From a checkpoint of a small mixture-of-experts model trained on Wikipedia: 8 picks a token.
Below are experts of layer 4 (counted from 0) of a mixture-of-experts language model. Rows are named router (the router's row for the expert) and show model dimensions 0-255. Each number is 50 + 10 x the weight over its row's rms, rounded and kept within 0 to 99.
After each expert's rows: a language model's description of what the expert responds to. This comes from a sample of Wikipedia text that the model never trained on.

# expert 8
router:53 37 43 42 34 32 64 60 62 54 52 55 44 43 28 61 55 63 45 49 53 39 50 40 62 59 42 52 40 57 48 62 44 41 56 69 42 46 58 47 29 44 55 46 50 49 52 57 60 43 51 33 58 67 28 46 39 52 45 44 50 45 53 69 56 33 42 59 57 42 45 52 56 61 57 48 49 40 42 58 46 67 33 54 41 49 39 49 55 57 48 40 54 58 61 45 58 54 48 64 64 48 57 65 58 46 38 42 26 53 47 37 66 54 53 40 35 33 65 66 35 45 68 33 72 45 48 60 60 36 59 48 41 39 58 33 62 35 68 49 67 53 32 61 41 64 59 52 41 57 63 50 52 35 36 54 39 43 57 46 31 57 45 51 41 39 42 53 45 45 48 54 51 45 57 43 53 48 67 50 58 62 50 44 60 57 41 60 30 48 46 67 45 30 37 61 48 37 48 58 49 36 43 42 44 53 46 58 49 47 54 45 56 42 38 40 67 59 44 70 38 61 53 61 41 42 58 35 41 55 55 55 30 61 34 40 28 62 52 50 53 42 46 42 41 37 53 41 48 41 35 57 65 44 53 50
What it handles: Conjunctions and linkers joining phrases in running prose, mostly and, to, or, especially nor after neither, plus &, than, but.

# expert 60
router:60 59 51 75 68 36 57 54 72 45 55 44 47 42 55 36 49 33 64 56 57 49 52 44 59 45 41 54 55 58 39 61 42 56 49 53 48 32 51 55 55 42 52 40 54 61 47 39 43 65 55 46 62 55 38 42 52 51 52 50 39 29 40 66 49 59 61 40 46 39 28 61 54 54 42 47 39 50 57 45 37 54 52 40 44 38 45 42 34 56 40 36 40 48 46 45 40 58 55 64 36 48 52 46 53 33 44 55 57 64 47 72 53 44 67 60 57 66 41 52 57 39 40 35 36 52 70 48 52 47 55 71 55 43 62 63 37 60 64 46 36 37 39 59 40 63 57 39 46 43 54 66 42 57 41 54 34 36 61 47 41 46 47 58 43 44 45 36 60 54 70 54 43 45 56 54 52 60 51 34 58 39 55 46 53 26 36 40 46 60 54 69 59 48 67 59 44 65 46 48 62 47 64 38 65 33 54 51 39 46 61 54 54 48 55 58 44 49 63 60 43 50 62 47 70 46 55 50 36 35 56 60 38 68 65 65 54 59 46 39 34 38 53 62 56 39 21 54 51 35 57 55 57 55 54 47
What it handles: Opening stems of scientific or abstract words after the or of, such as hor-mon-al, grav-ity, electr, mechan, temper.

# expert 43
router:54 60 47 54 68 42 37 34 44 57 43 44 36 42 71 43 48 41 52 62 46 56 46 39 61 46 38 52 37 60 46 50 49 34 45 57 48 31 67 47 52 47 52 40 38 76 49 55 63 37 43 35 48 64 46 60 55 64 55 48 33 46 53 29 60 53 50 52 46 40 44 45 47 46 59 59 38 53 58 40 52 57 70 38 59 44 45 43 45 33 51 53 53 55 51 47 34 46 63 46 53 57 45 53 58 54 51 67 60 53 62 50 75 59 53 44 63 66 53 43 56 50 50 52 51 28 59 44 55 39 56 43 59 38 59 68 46 53 59 47 54 53 40 50 38 46 50 57 30 45 50 42 55 58 60 52 33 33 64 37 29 41 35 46 38 51 46 52 65 55 40 45 61 47 40 51 46 31 79 51 55 54 43 40 55 47 67 63 57 73 57 37 47 53 44 58 61 72 48 40 36 60 44 45 45 47 47 65 51 50 56 64 36 58 54 57 46 45 43 39 42 51 55 43 41 54 42 33 47 43 38 35 32 47 67 60 63 68 52 60 46 57 66 43 48 47 34 61 51 24 67 38 42 39 44 43
What it handles: Common nouns about people's lives after possessives in narratives and plots, such as help, death, release, brother, family, training.

# expert 22
router:43 60 69 37 43 59 51 60 46 48 54 47 46 62 33 61 48 47 56 51 58 60 59 55 41 30 53 53 31 51 54 48 47 45 25 43 50 59 27 56 49 57 51 57 61 60 37 65 57 60 55 56 54 48 31 49 67 36 54 45 66 67 34 50 52 49 49 45 43 56 86 50 47 34 50 35 48 47 47 55 48 25 57 68 44 33 43 54 55 60 48 48 50 42 48 57 61 58 50 45 59 47 58 59 43 56 37 42 51 50 55 37 37 33 51 39 43 55 44 56 42 55 52 46 61 50 70 50 42 40 52 36 52 58 36 62 43 37 43 52 41 39 57 30 55 30 51 52 52 45 52 60 40 56 36 50 69 58 61 40 53 49 62 58 67 53 40 59 61 42 45 50 41 55 43 62 62 51 51 73 61 59 35 59 46 43 28 48 64 54 47 48 39 53 57 52 47 55 49 65 36 40 53 39 64 46 61 49 44 25 51 38 35 44 39 44 45 58 57 50 51 35 53 57 61 38 59 59 43 73 46 30 32 41 45 63 53 36 40 56 44 54 66 42 47 39 56 61 49 54 44 45 44 70 51 35
What it handles: Colons, pipes, dashes and heading markers in infobox-style lists and tables, such as Intercommunality: or Language:, plus labels like Occupation, Elevation.

# expert 5
router:48 43 43 46 52 49 42 49 60 42 59 63 41 33 47 52 45 47 39 56 60 44 56 51 58 56 58 56 38 41 35 60 44 62 59 62 49 40 47 41 52 48 61 25 56 51 43 43 29 59 43 57 57 54 74 37 44 58 52 54 50 40 49 48 41 56 53 45 43 49 44 61 49 40 55 34 66 44 49 56 56 52 54 41 57 60 40 40 41 57 55 55 47 53 38 53 64 43 42 41 40 61 36 49 55 63 52 61 64 52 50 55 59 54 26 61 55 54 60 31 56 52 47 39 40 28 68 50 34 44 40 57 51 58 61 40 65 69 58 57 56 54 47 60 59 35 57 49 58 58 35 47 54 44 66 50 54 40 47 43 29 52 50 71 46 54 61 55 68 55 55 55 44 43 50 38 63 53 59 53 44 42 69 59 62 60 73 58 45 37 51 52 64 40 46 52 40 52 44 59 70 51 58 45 47 58 45 41 57 64 41 49 65 33 68 34 55 57 47 51 63 27 51 47 58 79 71 43 52 64 54 51 42 68 42 32 69 50 54 60 65 46 50 52 62 53 41 58 38 72 27 53 53 65 38 61
What it handles: Short inner syllables in non-English names and words after a capital initial, such as K-aw-oru, Ay-gun, D-um-aguete, M-amm-alia.

# expert 57
router:47 52 44 50 43 36 34 61 57 68 48 33 41 39 53 35 44 58 52 45 47 48 46 39 48 32 55 44 43 45 54 40 72 48 39 55 51 42 46 40 43 37 50 57 52 55 50 64 42 47 56 44 57 38 38 38 62 28 51 56 42 44 52 66 35 55 39 49 68 67 53 40 40 65 46 41 37 43 53 55 63 44 49 49 59 42 58 74 52 48 66 34 41 46 56 51 32 65 68 42 46 49 53 42 42 63 38 46 42 35 67 54 58 54 65 50 51 30 35 46 43 55 45 55 59 60 56 43 58 41 50 54 68 38 48 53 63 46 48 31 32 43 54 37 67 55 41 54 51 40 53 37 63 53 41 43 48 54 36 48 45 63 63 43 56 38 54 46 29 29 55 52 48 49 70 47 48 48 40 37 45 45 48 43 34 28 50 47 64 47 51 46 62 56 40 45 44 67 54 41 45 66 31 47 60 54 61 33 58 48 50 45 56 61 54 42 54 45 36 44 52 52 40 66 66 43 34 35 55 37 48 34 44 24 58 55 35 43 69 44 41 53 37 43 38 40 60 41 41 46 66 51 49 67 57 51
What it handles: Inner and ending pieces of ordinary words, often -ism, -ed, -in, -il, such as antisemiti-s-m, enthusi-as-m, dem-il-itarizing.

# expert 2
router:39 41 52 42 71 66 48 28 49 66 52 37 37 55 46 51 60 57 42 51 56 34 46 43 34 61 51 50 71 39 46 62 41 51 66 41 51 31 47 44 63 56 51 35 51 66 38 41 38 58 42 65 66 42 60 43 49 44 63 43 45 54 40 59 35 63 47 52 45 55 51 65 46 56 67 50 50 42 58 42 61 64 62 43 60 45 42 46 33 42 64 47 73 55 41 57 55 36 49 51 41 55 42 43 51 46 40 52 37 45 53 58 65 55 54 53 45 53 61 36 39 46 45 49 52 53 71 60 37 34 42 42 52 44 38 41 50 64 49 52 61 44 41 59 52 32 59 54 34 48 39 47 55 62 49 48 41 57 45 38 57 45 30 40 46 73 36 51 49 59 49 28 43 41 52 40 57 69 50 34 56 27 55 42 66 52 42 54 53 51 55 66 60 50 54 51 39 48 49 37 63 59 51 52 55 77 50 40 51 44 59 55 41 41 61 59 48 48 51 46 26 29 39 51 58 61 56 53 40 48 42 67 53 68 48 51 41 50 71 69 54 49 53 66 60 60 45 49 38 62 35 49 62 44 53 68
What it handles: Short interior word pieces after an initial consonant, such as c-ag-ey, c-og-nate, r-ud-der, G-ymnas-ium, car-box-yl.

# expert 17
router:54 40 40 53 42 38 67 40 69 51 69 66 58 51 65 61 60 40 50 69 48 63 57 47 69 44 57 45 58 65 44 54 46 59 62 48 49 59 53 44 60 45 59 43 49 61 53 33 55 57 37 55 60 47 53 40 30 37 60 47 36 26 59 51 46 59 71 41 55 42 35 65 41 47 41 44 65 58 61 51 29 46 40 48 43 58 53 58 59 30 54 42 40 49 40 35 55 63 38 37 40 43 38 40 65 64 60 58 67 69 42 58 59 55 43 51 47 53 30 55 68 62 47 45 42 62 53 55 30 35 51 69 42 42 65 44 62 49 39 41 47 64 43 61 35 60 49 47 45 49 49 30 34 36 55 53 34 55 51 45 33 38 62 57 31 51 44 38 59 47 63 49 55 53 61 48 57 61 41 42 39 56 62 53 54 44 51 53 57 49 55 50 47 51 40 64 55 42 52 56 46 65 62 68 45 46 48 59 47 53 63 49 64 52 38 42 62 41 63 54 49 35 66 41 47 46 41 53 33 42 58 48 46 55 55 51 68 63 36 49 63 60 50 64 39 54 39 63 55 44 63 59 39 49 50 52
What it handles: First fragment of a surname or species name right after a given name or genus, such as Murr-ay, Bou-chard, Thomp-son.

# expert 36
router:38 60 50 54 62 43 37 62 58 54 60 70 49 63 32 51 39 67 49 44 53 54 50 38 59 53 50 59 49 62 59 52 56 60 47 29 52 60 60 47 59 43 34 52 46 35 68 51 46 54 45 38 44 56 43 57 60 56 52 54 45 50 65 63 28 62 41 49 53 45 48 56 50 52 46 48 44 62 51 46 46 40 61 45 56 57 42 49 69 49 44 29 34 54 53 63 59 55 55 56 54 32 33 45 34 42 57 48 40 52 33 46 54 57 53 42 49 46 65 57 63 40 65 51 43 43 40 51 47 54 71 42 46 63 34 39 41 23 28 46 65 60 61 53 58 63 62 62 35 63 64 43 61 48 61 48 61 45 45 64 49 60 54 59 38 43 63 61 35 68 36 44 63 48 48 53 57 61 48 51 50 67 56 60 52 64 50 50 57 62 57 60 38 63 57 55 38 70 50 52 36 46 49 37 40 31 54 68 62 68 62 54 57 41 40 41 58 41 48 50 48 38 48 59 30 40 63 61 60 43 56 72 66 42 49 43 42 33 46 32 41 56 61 41 36 61 60 39 44 61 46 60 48 44 42 47
What it handles: Commas and other separators right after a place or person name, as in Tarbes, France, and in lists and birth-place fields.

# expert 58
router:44 47 53 30 44 45 69 54 55 50 57 36 39 52 55 52 43 59 40 58 52 70 57 63 49 43 48 61 53 52 50 61 49 57 50 64 43 67 59 44 35 68 58 51 32 58 55 52 62 30 45 39 54 36 38 50 51 60 52 54 41 52 65 52 57 46 54 46 27 49 35 49 49 44 39 51 37 46 57 43 47 40 50 56 66 39 38 40 60 23 61 54 40 48 34 65 69 61 44 55 58 53 46 41 43 42 50 51 57 42 35 67 50 49 39 53 54 36 33 53 48 51 31 46 39 44 53 64 69 46 42 55 49 53 51 45 35 60 34 55 55 46 58 53 66 35 50 42 36 38 32 38 63 43 38 64 68 65 61 48 47 61 43 50 42 59 37 57 44 54 52 43 36 43 50 57 56 55 37 50 44 65 40 29 67 43 43 49 71 25 46 43 48 63 51 63 54 49 39 64 63 42 41 49 39 59 50 42 37 46 51 67 68 36 40 54 33 51 70 51 49 59 33 52 48 44 49 50 45 48 45 51 69 65 49 59 45 45 52 46 38 39 38 41 58 57 40 64 51 55 67 59 59 67 39 40
What it handles: Pipe and semicolon separators between cells of numeric tables, such as climate tables, election results, sports statistics and asteroid lists.

# expert 47
router:46 64 41 48 37 42 31 42 47 45 51 57 52 50 70 56 38 52 54 52 39 57 39 45 39 49 50 59 57 64 43 62 48 60 53 37 43 62 42 48 55 65 50 63 63 29 52 38 54 34 49 55 56 54 45 62 53 56 46 40 37 33 27 56 35 41 56 57 68 50 61 66 52 56 53 41 38 31 41 50 62 55 33 51 43 38 39 49 46 41 65 57 64 70 63 64 55 50 53 48 29 30 53 43 58 44 57 41 54 58 48 33 60 55 39 39 49 56 71 54 60 47 70 45 43 56 47 46 63 55 62 54 45 56 61 50 65 65 48 52 38 44 56 63 56 46 58 58 53 72 49 56 34 31 41 60 47 33 57 40 63 35 42 61 40 39 50 50 32 53 40 57 44 52 52 58 37 59 31 35 45 59 42 44 52 63 74 49 47 33 43 61 35 62 44 59 45 35 46 48 58 40 48 45 40 52 59 40 54 51 49 68 33 43 39 67 47 38 57 34 50 39 42 46 29 37 64 54 45 42 62 58 38 47 52 48 38 65 50 60 54 53 62 44 54 52 61 43 56 56 53 61 52 39 38 39
What it handles: Last digit of a four-digit year in dates, such as 195-6, 199-8, October 196-7, often before a comma or dash.

# expert 1
router:38 48 39 55 52 30 44 52 44 44 47 44 44 56 45 62 56 43 53 43 58 54 54 45 35 51 68 39 45 52 50 50 46 58 47 55 53 57 48 24 53 55 67 43 54 44 48 40 54 32 60 62 34 54 40 43 53 67 59 48 48 49 26 65 55 54 65 58 40 40 43 64 50 45 50 32 44 53 40 48 39 42 58 39 54 47 53 45 30 63 56 38 58 45 68 60 37 46 28 60 73 63 39 54 48 51 27 54 52 48 49 64 52 59 44 64 52 44 55 54 55 53 37 53 36 54 58 44 60 57 47 35 70 35 66 45 61 58 67 60 57 50 58 45 36 36 68 31 64 48 53 39 61 47 32 58 46 43 36 33 43 35 62 51 61 49 38 40 45 40 41 49 44 39 54 65 41 46 40 60 67 64 81 56 58 69 41 38 59 49 35 63 51 61 53 54 50 50 56 70 54 51 48 43 50 40 53 49 58 38 70 58 65 48 66 44 57 43 60 59 45 66 50 32 52 41 36 64 56 66 53 43 45 50 57 53 47 62 51 38 41 46 57 50 67 54 51 41 48 47 47 62 45 43 47 50
What it handles: Forms of be and have plus modals after a subject or relative pronoun, such as was, is, has been, would, became.

# expert 27
router:37 60 64 41 60 52 65 54 62 36 52 60 47 54 38 56 50 46 40 43 58 59 61 65 60 64 50 54 36 50 32 52 49 53 43 59 46 67 39 38 27 56 46 47 51 36 46 36 55 33 36 54 40 66 41 56 56 46 39 44 53 58 67 37 63 69 41 40 59 43 53 57 53 50 39 44 46 62 62 43 39 48 62 42 39 44 47 55 45 50 73 50 32 61 53 55 53 57 58 63 56 49 45 36 39 56 58 37 56 39 49 36 46 56 47 72 77 38 23 54 42 40 33 50 56 44 46 54 53 42 49 47 58 54 54 43 47 45 33 55 54 49 38 53 53 46 62 57 44 56 51 47 61 38 52 51 44 52 65 54 62 50 59 53 35 51 51 70 56 42 46 32 54 67 62 55 63 69 24 50 41 49 38 51 54 54 43 71 58 56 69 32 39 49 59 52 48 67 46 46 59 39 49 53 53 43 36 60 53 69 61 68 41 39 38 46 64 55 59 47 46 48 55 49 33 33 53 52 61 66 62 64 51 35 58 41 50 58 49 38 65 52 62 43 51 39 68 47 60 55 44 36 47 58 38 46
What it handles: Pipe separators between cells in sports and election tables, plus semicolons and colons in lists, especially before scores or names.

# expert 26
router:61 27 43 58 42 68 52 49 60 50 52 44 56 56 57 56 46 47 48 47 33 51 47 56 42 34 58 52 40 47 61 55 43 48 39 61 49 49 41 63 36 53 58 48 36 56 51 63 51 54 71 65 56 46 31 56 71 29 23 36 49 67 59 55 56 46 49 67 73 62 57 45 55 54 69 38 52 61 51 52 43 39 56 56 40 39 53 61 44 65 34 38 58 47 57 65 57 64 53 34 62 40 51 55 47 60 40 50 52 52 55 37 47 63 45 52 61 50 43 54 50 29 64 41 53 49 39 45 69 70 46 36 74 39 22 63 41 64 57 56 29 53 61 45 47 40 48 51 57 49 42 66 53 46 42 57 45 53 55 57 50 65 61 50 61 54 36 45 62 48 43 41 65 44 42 53 56 29 41 68 35 51 35 42 40 61 52 57 63 43 51 55 39 30 53 55 58 43 50 56 42 55 48 50 49 51 33 63 43 53 65 61 42 41 50 63 52 59 55 51 56 59 43 39 58 50 43 52 50 70 40 53 45 45 55 51 48 38 62 59 38 46 55 36 66 51 65 53 64 53 49 35 40 43 46 36
What it handles: Sports and competition vocabulary such as season, standings, finals, tournament, champion, plus cells and headers in sports and election tables.

# expert 6
router:27 40 44 46 46 47 44 45 64 63 52 36 54 51 46 58 56 49 31 49 49 36 43 46 35 45 57 52 53 35 57 54 59 59 26 52 46 40 39 66 44 45 54 40 50 70 54 44 50 61 57 50 32 42 35 37 60 42 51 44 37 56 70 55 50 36 51 57 54 51 45 48 49 51 35 55 65 66 44 46 52 56 46 66 47 46 53 62 59 45 60 48 37 54 48 46 54 63 48 42 45 36 48 48 30 44 38 48 57 45 71 60 47 58 56 61 63 40 47 43 65 49 37 38 56 49 55 55 62 45 51 48 59 35 41 51 46 50 68 39 58 43 62 51 45 50 41 40 48 41 43 34 76 50 67 47 62 48 61 66 48 44 39 70 47 50 43 65 60 43 70 50 50 54 39 56 48 54 44 46 33 62 39 50 48 42 52 63 55 65 46 64 56 27 61 51 54 43 47 56 55 71 46 48 35 51 57 64 45 54 64 49 69 43 46 38 24 44 67 46 31 43 56 63 61 52 62 73 29 59 43 49 43 52 58 40 55 34 51 43 38 47 30 54 56 46 40 54 64 64 44 29 42 66 51 57
What it handles: Cell separators and word-piece starts of names inside sports and election tables, such as Goals, Apps, Votes, in-com-e, Agg-reg-ate.

# expert 35
router:32 67 71 42 48 57 41 71 63 60 50 38 53 57 38 62 50 53 69 42 62 50 45 42 44 51 41 52 33 56 52 57 47 47 37 44 59 61 23 54 38 50 53 58 41 64 37 59 56 63 64 64 54 56 44 52 48 43 64 51 66 67 48 52 57 46 46 45 42 67 64 58 54 47 40 62 46 37 44 51 74 39 52 67 65 59 47 43 54 58 53 61 58 48 62 62 46 38 65 47 64 37 53 48 57 76 38 35 63 66 43 42 40 38 52 37 52 47 35 48 46 61 50 52 62 47 52 54 28 49 59 32 31 48 46 58 42 54 30 35 33 41 49 38 46 42 51 54 58 68 54 61 38 56 42 51 62 55 52 39 47 58 54 37 44 55 53 61 49 44 41 37 44 59 39 63 59 57 45 66 53 44 37 61 61 47 47 55 64 49 39 46 31 52 51 56 53 48 47 68 44 39 46 59 63 45 53 57 53 33 51 34 64 36 53 59 39 59 56 37 59 41 69 57 54 46 46 62 34 53 37 46 40 48 38 54 45 61 45 69 58 58 60 49 38 48 45 47 59 60 36 45 37 58 50 30
What it handles: Colons after labels in infobox lists, such as Stance: or Music by:, plus headings, "by" and field names like Genus, Born.

# expert 14
router:57 54 75 63 47 40 51 46 53 52 47 35 65 54 48 60 42 46 57 53 50 34 51 38 53 41 30 45 57 57 59 56 60 37 47 39 50 50 46 58 54 48 48 71 64 60 60 52 46 67 63 61 59 50 34 54 55 34 58 39 57 61 50 36 61 55 57 55 33 59 54 47 55 56 38 64 55 60 55 48 51 52 61 60 45 65 53 43 59 56 28 45 60 60 55 36 51 43 61 39 38 30 61 42 56 56 63 51 57 55 51 33 29 55 62 51 44 71 46 42 52 65 56 46 63 54 53 42 48 39 50 42 44 30 56 56 43 48 53 49 32 53 64 48 49 39 38 49 62 45 59 69 52 63 49 48 65 51 47 66 44 52 50 52 50 61 50 36 67 41 53 58 32 47 40 56 65 61 37 66 54 43 38 33 56 31 74 44 68 57 28 53 38 40 43 57 62 67 49 58 57 42 61 48 61 47 54 51 60 54 68 53 42 46 41 38 71 52 40 62 61 60 55 33 61 51 51 67 50 51 50 30 41 62 46 45 47 39 55 79 63 49 67 51 43 57 54 63 53 53 41 44 50 69 50 45
What it handles: Field names at the start of infobox or list lines, usually before a colon, such as Coordinates, Born, Species, Date, Website.

# expert 11
router:55 56 44 44 53 47 42 43 52 57 60 47 50 61 40 46 52 56 42 35 48 53 39 40 50 55 39 56 38 49 65 57 49 50 34 43 51 54 32 44 46 40 27 45 40 56 46 53 53 39 45 43 55 59 43 69 53 52 53 54 54 38 54 66 28 17 60 55 65 52 53 61 50 55 76 39 32 26 50 47 42 56 48 43 45 37 44 52 43 59 33 46 48 48 44 70 43 44 70 44 42 57 66 45 44 45 46 37 27 42 61 47 41 59 46 52 29 52 58 66 68 40 67 40 46 34 38 59 62 36 50 35 63 43 44 35 49 51 34 57 62 66 60 51 54 60 49 66 62 67 56 49 49 47 41 56 30 51 45 33 52 54 48 51 71 55 41 55 34 57 36 58 41 36 60 53 44 43 50 51 63 45 60 63 56 61 51 53 55 57 54 66 42 53 49 62 33 34 49 42 41 40 49 39 41 40 44 62 39 52 51 58 46 25 36 43 31 49 36 58 46 35 29 53 54 44 36 53 49 37 52 48 55 50 48 43 54 37 51 53 35 37 46 48 42 41 57 48 51 42 61 54 61 48 41 37
What it handles: Commas ending a clause before a new one, plus linking words such as and, but, however, although, which, then.

# expert 3
router:53 39 48 51 46 47 52 44 62 38 51 54 60 43 65 62 56 41 41 50 39 56 55 37 59 40 52 61 43 61 64 63 47 58 50 40 46 51 32 51 48 48 62 26 40 61 57 35 42 44 39 53 55 52 67 35 51 40 48 35 61 39 46 45 52 59 61 53 54 30 44 60 27 55 60 44 55 54 54 53 37 60 40 28 30 40 33 43 52 45 41 59 41 50 35 61 39 52 38 30 41 50 55 61 64 60 46 51 65 54 67 44 43 48 56 43 31 50 31 67 63 66 42 49 45 54 61 62 29 37 49 61 61 43 50 41 63 68 68 55 44 37 54 62 56 46 49 58 49 61 31 36 42 40 51 65 34 40 50 38 44 51 48 60 53 64 41 38 60 45 47 73 47 42 56 49 64 36 44 37 58 53 52 56 62 57 59 37 37 53 54 51 60 55 44 69 55 38 42 55 49 57 54 49 45 42 39 61 45 53 46 48 63 38 60 44 44 48 46 47 54 36 47 43 72 57 54 52 56 42 49 43 46 59 52 56 73 36 44 49 53 61 58 37 49 38 38 78 52 42 59 65 59 71 50 55
What it handles: First capitalized piece of a proper name or word at sentence start or after a table pipe, such as Sus, Leon, Ev, G.

# expert 33
router:48 43 59 40 64 45 43 52 63 57 45 45 61 56 49 36 65 47 64 55 60 23 42 53 54 36 58 54 57 48 59 54 55 43 36 51 47 49 39 60 44 63 63 47 37 65 39 51 36 61 50 50 41 48 26 47 52 32 50 64 42 66 55 67 74 28 51 53 34 62 53 50 70 46 52 50 45 47 33 48 47 46 54 52 43 57 42 65 50 50 33 64 50 60 56 57 56 54 56 55 61 51 46 50 47 33 38 68 61 50 52 51 55 48 37 54 34 45 58 65 37 49 48 62 50 56 44 44 68 59 40 38 51 48 50 62 34 49 68 41 64 38 55 49 43 59 57 39 53 41 62 62 71 57 57 46 45 45 51 59 60 54 49 50 54 58 38 44 58 55 50 46 48 32 34 43 40 45 70 59 47 55 39 30 59 52 55 40 53 41 35 43 61 58 62 50 66 39 47 56 50 33 45 41 56 69 26 71 33 53 41 47 53 32 35 50 43 51 53 63 62 66 33 59 49 52 47 59 33 70 43 41 41 45 44 41 64 35 48 71 51 37 44 57 44 62 64 60 58 47 55 44 53 46 49 45
What it handles: Column header words and dividers in tables, such as Votes, Goals, Pts, Total points, the dashed header row.

# expert 53
router:53 48 67 43 59 43 52 45 43 69 55 43 48 42 54 47 61 51 48 52 56 58 57 30 40 50 51 53 57 55 58 44 56 40 49 43 49 43 60 55 41 34 54 38 62 37 33 35 68 44 43 64 43 64 45 56 60 49 59 53 39 39 45 61 42 37 38 49 56 50 66 44 46 52 39 67 39 45 54 46 54 67 52 49 63 48 53 42 47 33 52 44 49 47 55 50 62 68 61 29 57 66 53 43 40 41 37 38 39 47 57 34 53 52 55 58 57 46 59 50 52 59 58 65 40 60 57 47 47 50 57 38 51 41 41 57 48 62 38 43 56 50 63 46 50 40 47 25 55 63 37 42 58 42 52 53 44 64 58 52 59 40 39 42 58 47 22 51 29 67 37 63 47 50 43 54 64 40 51 64 43 60 69 22 61 32 54 59 32 56 59 36 53 48 41 45 49 46 54 43 53 52 53 46 54 47 48 43 56 55 34 44 32 56 70 62 35 30 49 41 27 30 49 49 54 57 55 47 57 37 46 52 42 42 52 51 65 37 59 54 46 42 32 61 37 37 35 41 34 20 62 56 55 61 41 63
What it handles: Word-piece endings like ep, ip, y inside common words, such as se-ep-age, ste-ep-ed, blu-ep-rint, Je-ep, Sh-ip-owners.

# expert 29
router:47 56 32 57 40 50 49 50 63 36 46 62 45 57 49 63 55 43 48 56 58 52 50 60 48 55 60 54 69 64 36 52 53 51 72 56 39 65 51 47 68 50 50 50 56 55 58 53 64 30 30 58 38 52 44 56 50 58 34 35 60 39 35 61 46 63 64 63 50 40 47 50 44 44 31 58 42 51 62 47 41 40 45 44 49 54 46 39 57 33 52 34 56 37 43 53 65 36 56 55 60 35 38 50 48 44 49 52 59 48 30 46 54 46 56 57 58 48 61 56 63 53 52 58 47 40 28 35 66 58 56 51 56 45 67 44 35 58 44 64 41 50 51 63 53 42 65 55 53 66 59 37 54 37 47 61 53 42 39 42 39 41 69 48 52 52 51 47 41 50 55 52 54 44 51 61 54 54 30 44 48 60 47 44 56 67 70 50 45 48 37 48 29 52 37 56 46 61 42 66 57 61 37 48 39 44 42 63 59 60 65 48 38 61 59 48 65 67 59 64 31 62 51 43 30 44 53 66 74 47 63 66 45 42 73 42 38 61 35 51 64 53 47 29 66 62 58 55 46 54 44 65 56 60 56 55
What it handles: Century part of years (201, 199) after "in" or "(", plus main verbs after a subject, such as was, retired, composed.

# expert 20
router:60 59 43 32 49 62 62 60 37 40 48 57 41 50 40 60 44 33 60 56 35 56 60 38 72 56 54 56 34 49 52 52 50 46 54 55 46 58 33 53 44 44 49 46 58 47 48 55 45 31 49 39 58 57 64 53 50 59 40 28 63 57 37 51 44 57 41 52 52 44 54 53 57 62 47 47 38 52 55 45 31 56 45 54 44 52 41 45 57 56 55 48 38 54 29 48 36 45 55 55 40 42 51 50 51 50 39 35 44 32 59 31 38 39 50 63 58 66 54 46 60 60 45 67 45 40 57 43 38 31 28 27 43 35 54 52 55 52 58 58 46 46 68 49 67 36 53 53 73 56 44 54 28 41 49 59 55 35 65 37 46 46 39 45 49 56 54 65 74 53 37 58 37 44 58 36 65 63 51 42 39 55 64 58 64 58 51 62 46 62 59 37 45 62 37 51 61 37 43 57 53 41 54 43 47 46 63 40 61 53 46 71 28 34 50 59 50 56 38 31 54 50 46 43 40 37 59 25 56 64 51 53 48 54 41 54 52 39 58 48 66 57 65 45 47 56 62 46 39 42 43 57 52 70 47 32
What it handles: Pipe or dash opening a new table row or list line, often before years or numbers, in results, filmography and election tables.

# expert 56
router:57 42 60 53 57 42 55 37 70 55 49 51 49 44 45 58 64 41 67 53 38 42 44 47 59 64 66 56 61 62 43 49 57 38 44 36 41 46 71 42 48 46 53 29 54 52 52 54 43 61 64 38 60 47 60 51 47 47 40 65 67 59 39 38 60 56 54 42 55 41 32 60 63 33 38 60 36 49 46 49 44 49 69 54 44 62 55 46 56 57 46 33 41 47 58 42 39 56 66 59 46 44 76 38 63 58 49 58 38 57 45 60 48 30 63 48 60 66 60 64 61 44 52 44 43 52 49 31 63 53 43 42 43 46 65 65 33 58 52 50 32 55 45 60 54 49 46 62 60 31 52 61 55 46 46 54 36 50 43 36 34 54 27 61 59 71 52 36 72 59 62 44 40 48 58 55 67 47 40 58 71 34 39 51 63 45 68 55 53 44 52 68 54 46 47 57 35 72 49 46 42 62 59 55 58 45 43 57 43 35 50 59 48 51 42 40 47 42 61 47 48 68 47 34 50 54 42 35 46 42 40 50 42 48 60 55 51 59 44 40 36 48 67 63 46 49 47 50 52 28 68 49 52 59 56 40
What it handles: Generic nouns for people, activities and things, often after an adjective, such as player, game, film, business, aircraft, plant.

# expert 50
router:51 52 39 59 51 44 62 52 64 56 61 58 42 46 47 61 49 41 38 47 39 60 45 58 52 45 49 58 45 50 58 59 47 46 63 42 47 65 60 48 36 51 60 62 43 57 67 59 69 54 38 51 36 45 56 47 43 52 38 46 34 37 54 58 42 60 55 44 67 57 34 50 36 54 53 37 55 65 48 47 42 48 56 48 30 51 40 38 45 55 39 46 56 47 42 62 62 48 51 39 29 56 35 64 35 62 71 61 54 49 31 52 54 48 53 55 53 30 65 64 55 41 57 58 38 47 61 59 55 50 42 46 34 42 46 34 46 62 40 43 61 67 69 47 42 59 46 58 56 57 63 29 31 42 41 54 72 48 29 33 59 42 68 39 35 56 48 72 26 45 61 50 59 41 69 50 48 55 54 71 47 38 48 42 38 59 34 58 55 57 45 45 54 54 52 54 43 50 48 39 45 46 48 68 44 54 67 61 61 56 64 57 41 43 62 43 65 41 50 48 65 69 43 56 43 40 51 51 45 42 49 63 39 75 56 46 58 48 53 37 62 47 55 41 35 58 47 69 60 61 43 57 58 51 40 58
What it handles: Closing parentheses followed by a comma or semicolon, as in "(born 1950), Welsh", plus indented line breaks in match goal lists.

# expert 9
router:51 33 45 52 45 41 66 55 62 46 71 62 58 42 48 57 52 40 51 66 59 43 55 40 67 59 66 43 36 61 64 63 39 59 52 46 44 49 33 58 60 42 58 37 47 66 43 35 34 68 43 54 55 53 58 45 39 48 62 38 50 48 33 41 46 49 44 38 44 37 43 64 49 58 39 42 56 50 61 47 32 59 32 54 36 44 40 41 46 44 47 42 44 62 34 52 47 53 34 48 33 47 45 57 64 49 50 47 54 55 59 49 48 35 56 52 37 56 51 41 67 67 45 41 52 34 61 54 29 33 41 35 47 43 53 46 33 60 64 52 30 58 43 63 48 40 52 57 59 35 29 45 29 41 50 58 40 51 55 49 42 47 49 71 44 52 53 39 61 57 39 60 41 45 57 49 48 51 44 54 63 47 56 63 58 59 61 35 36 65 60 63 50 43 41 56 51 50 36 64 63 53 67 56 60 43 58 45 49 60 45 44 70 42 55 37 43 50 64 62 66 22 39 39 59 74 49 60 35 52 56 47 52 69 53 41 67 55 42 58 57 53 65 59 50 44 49 62 41 47 47 50 54 53 40 48
What it handles: First capital piece of place, club or person names in lists, infobox headings and URLs, such as Al-, K, Charl, Ham.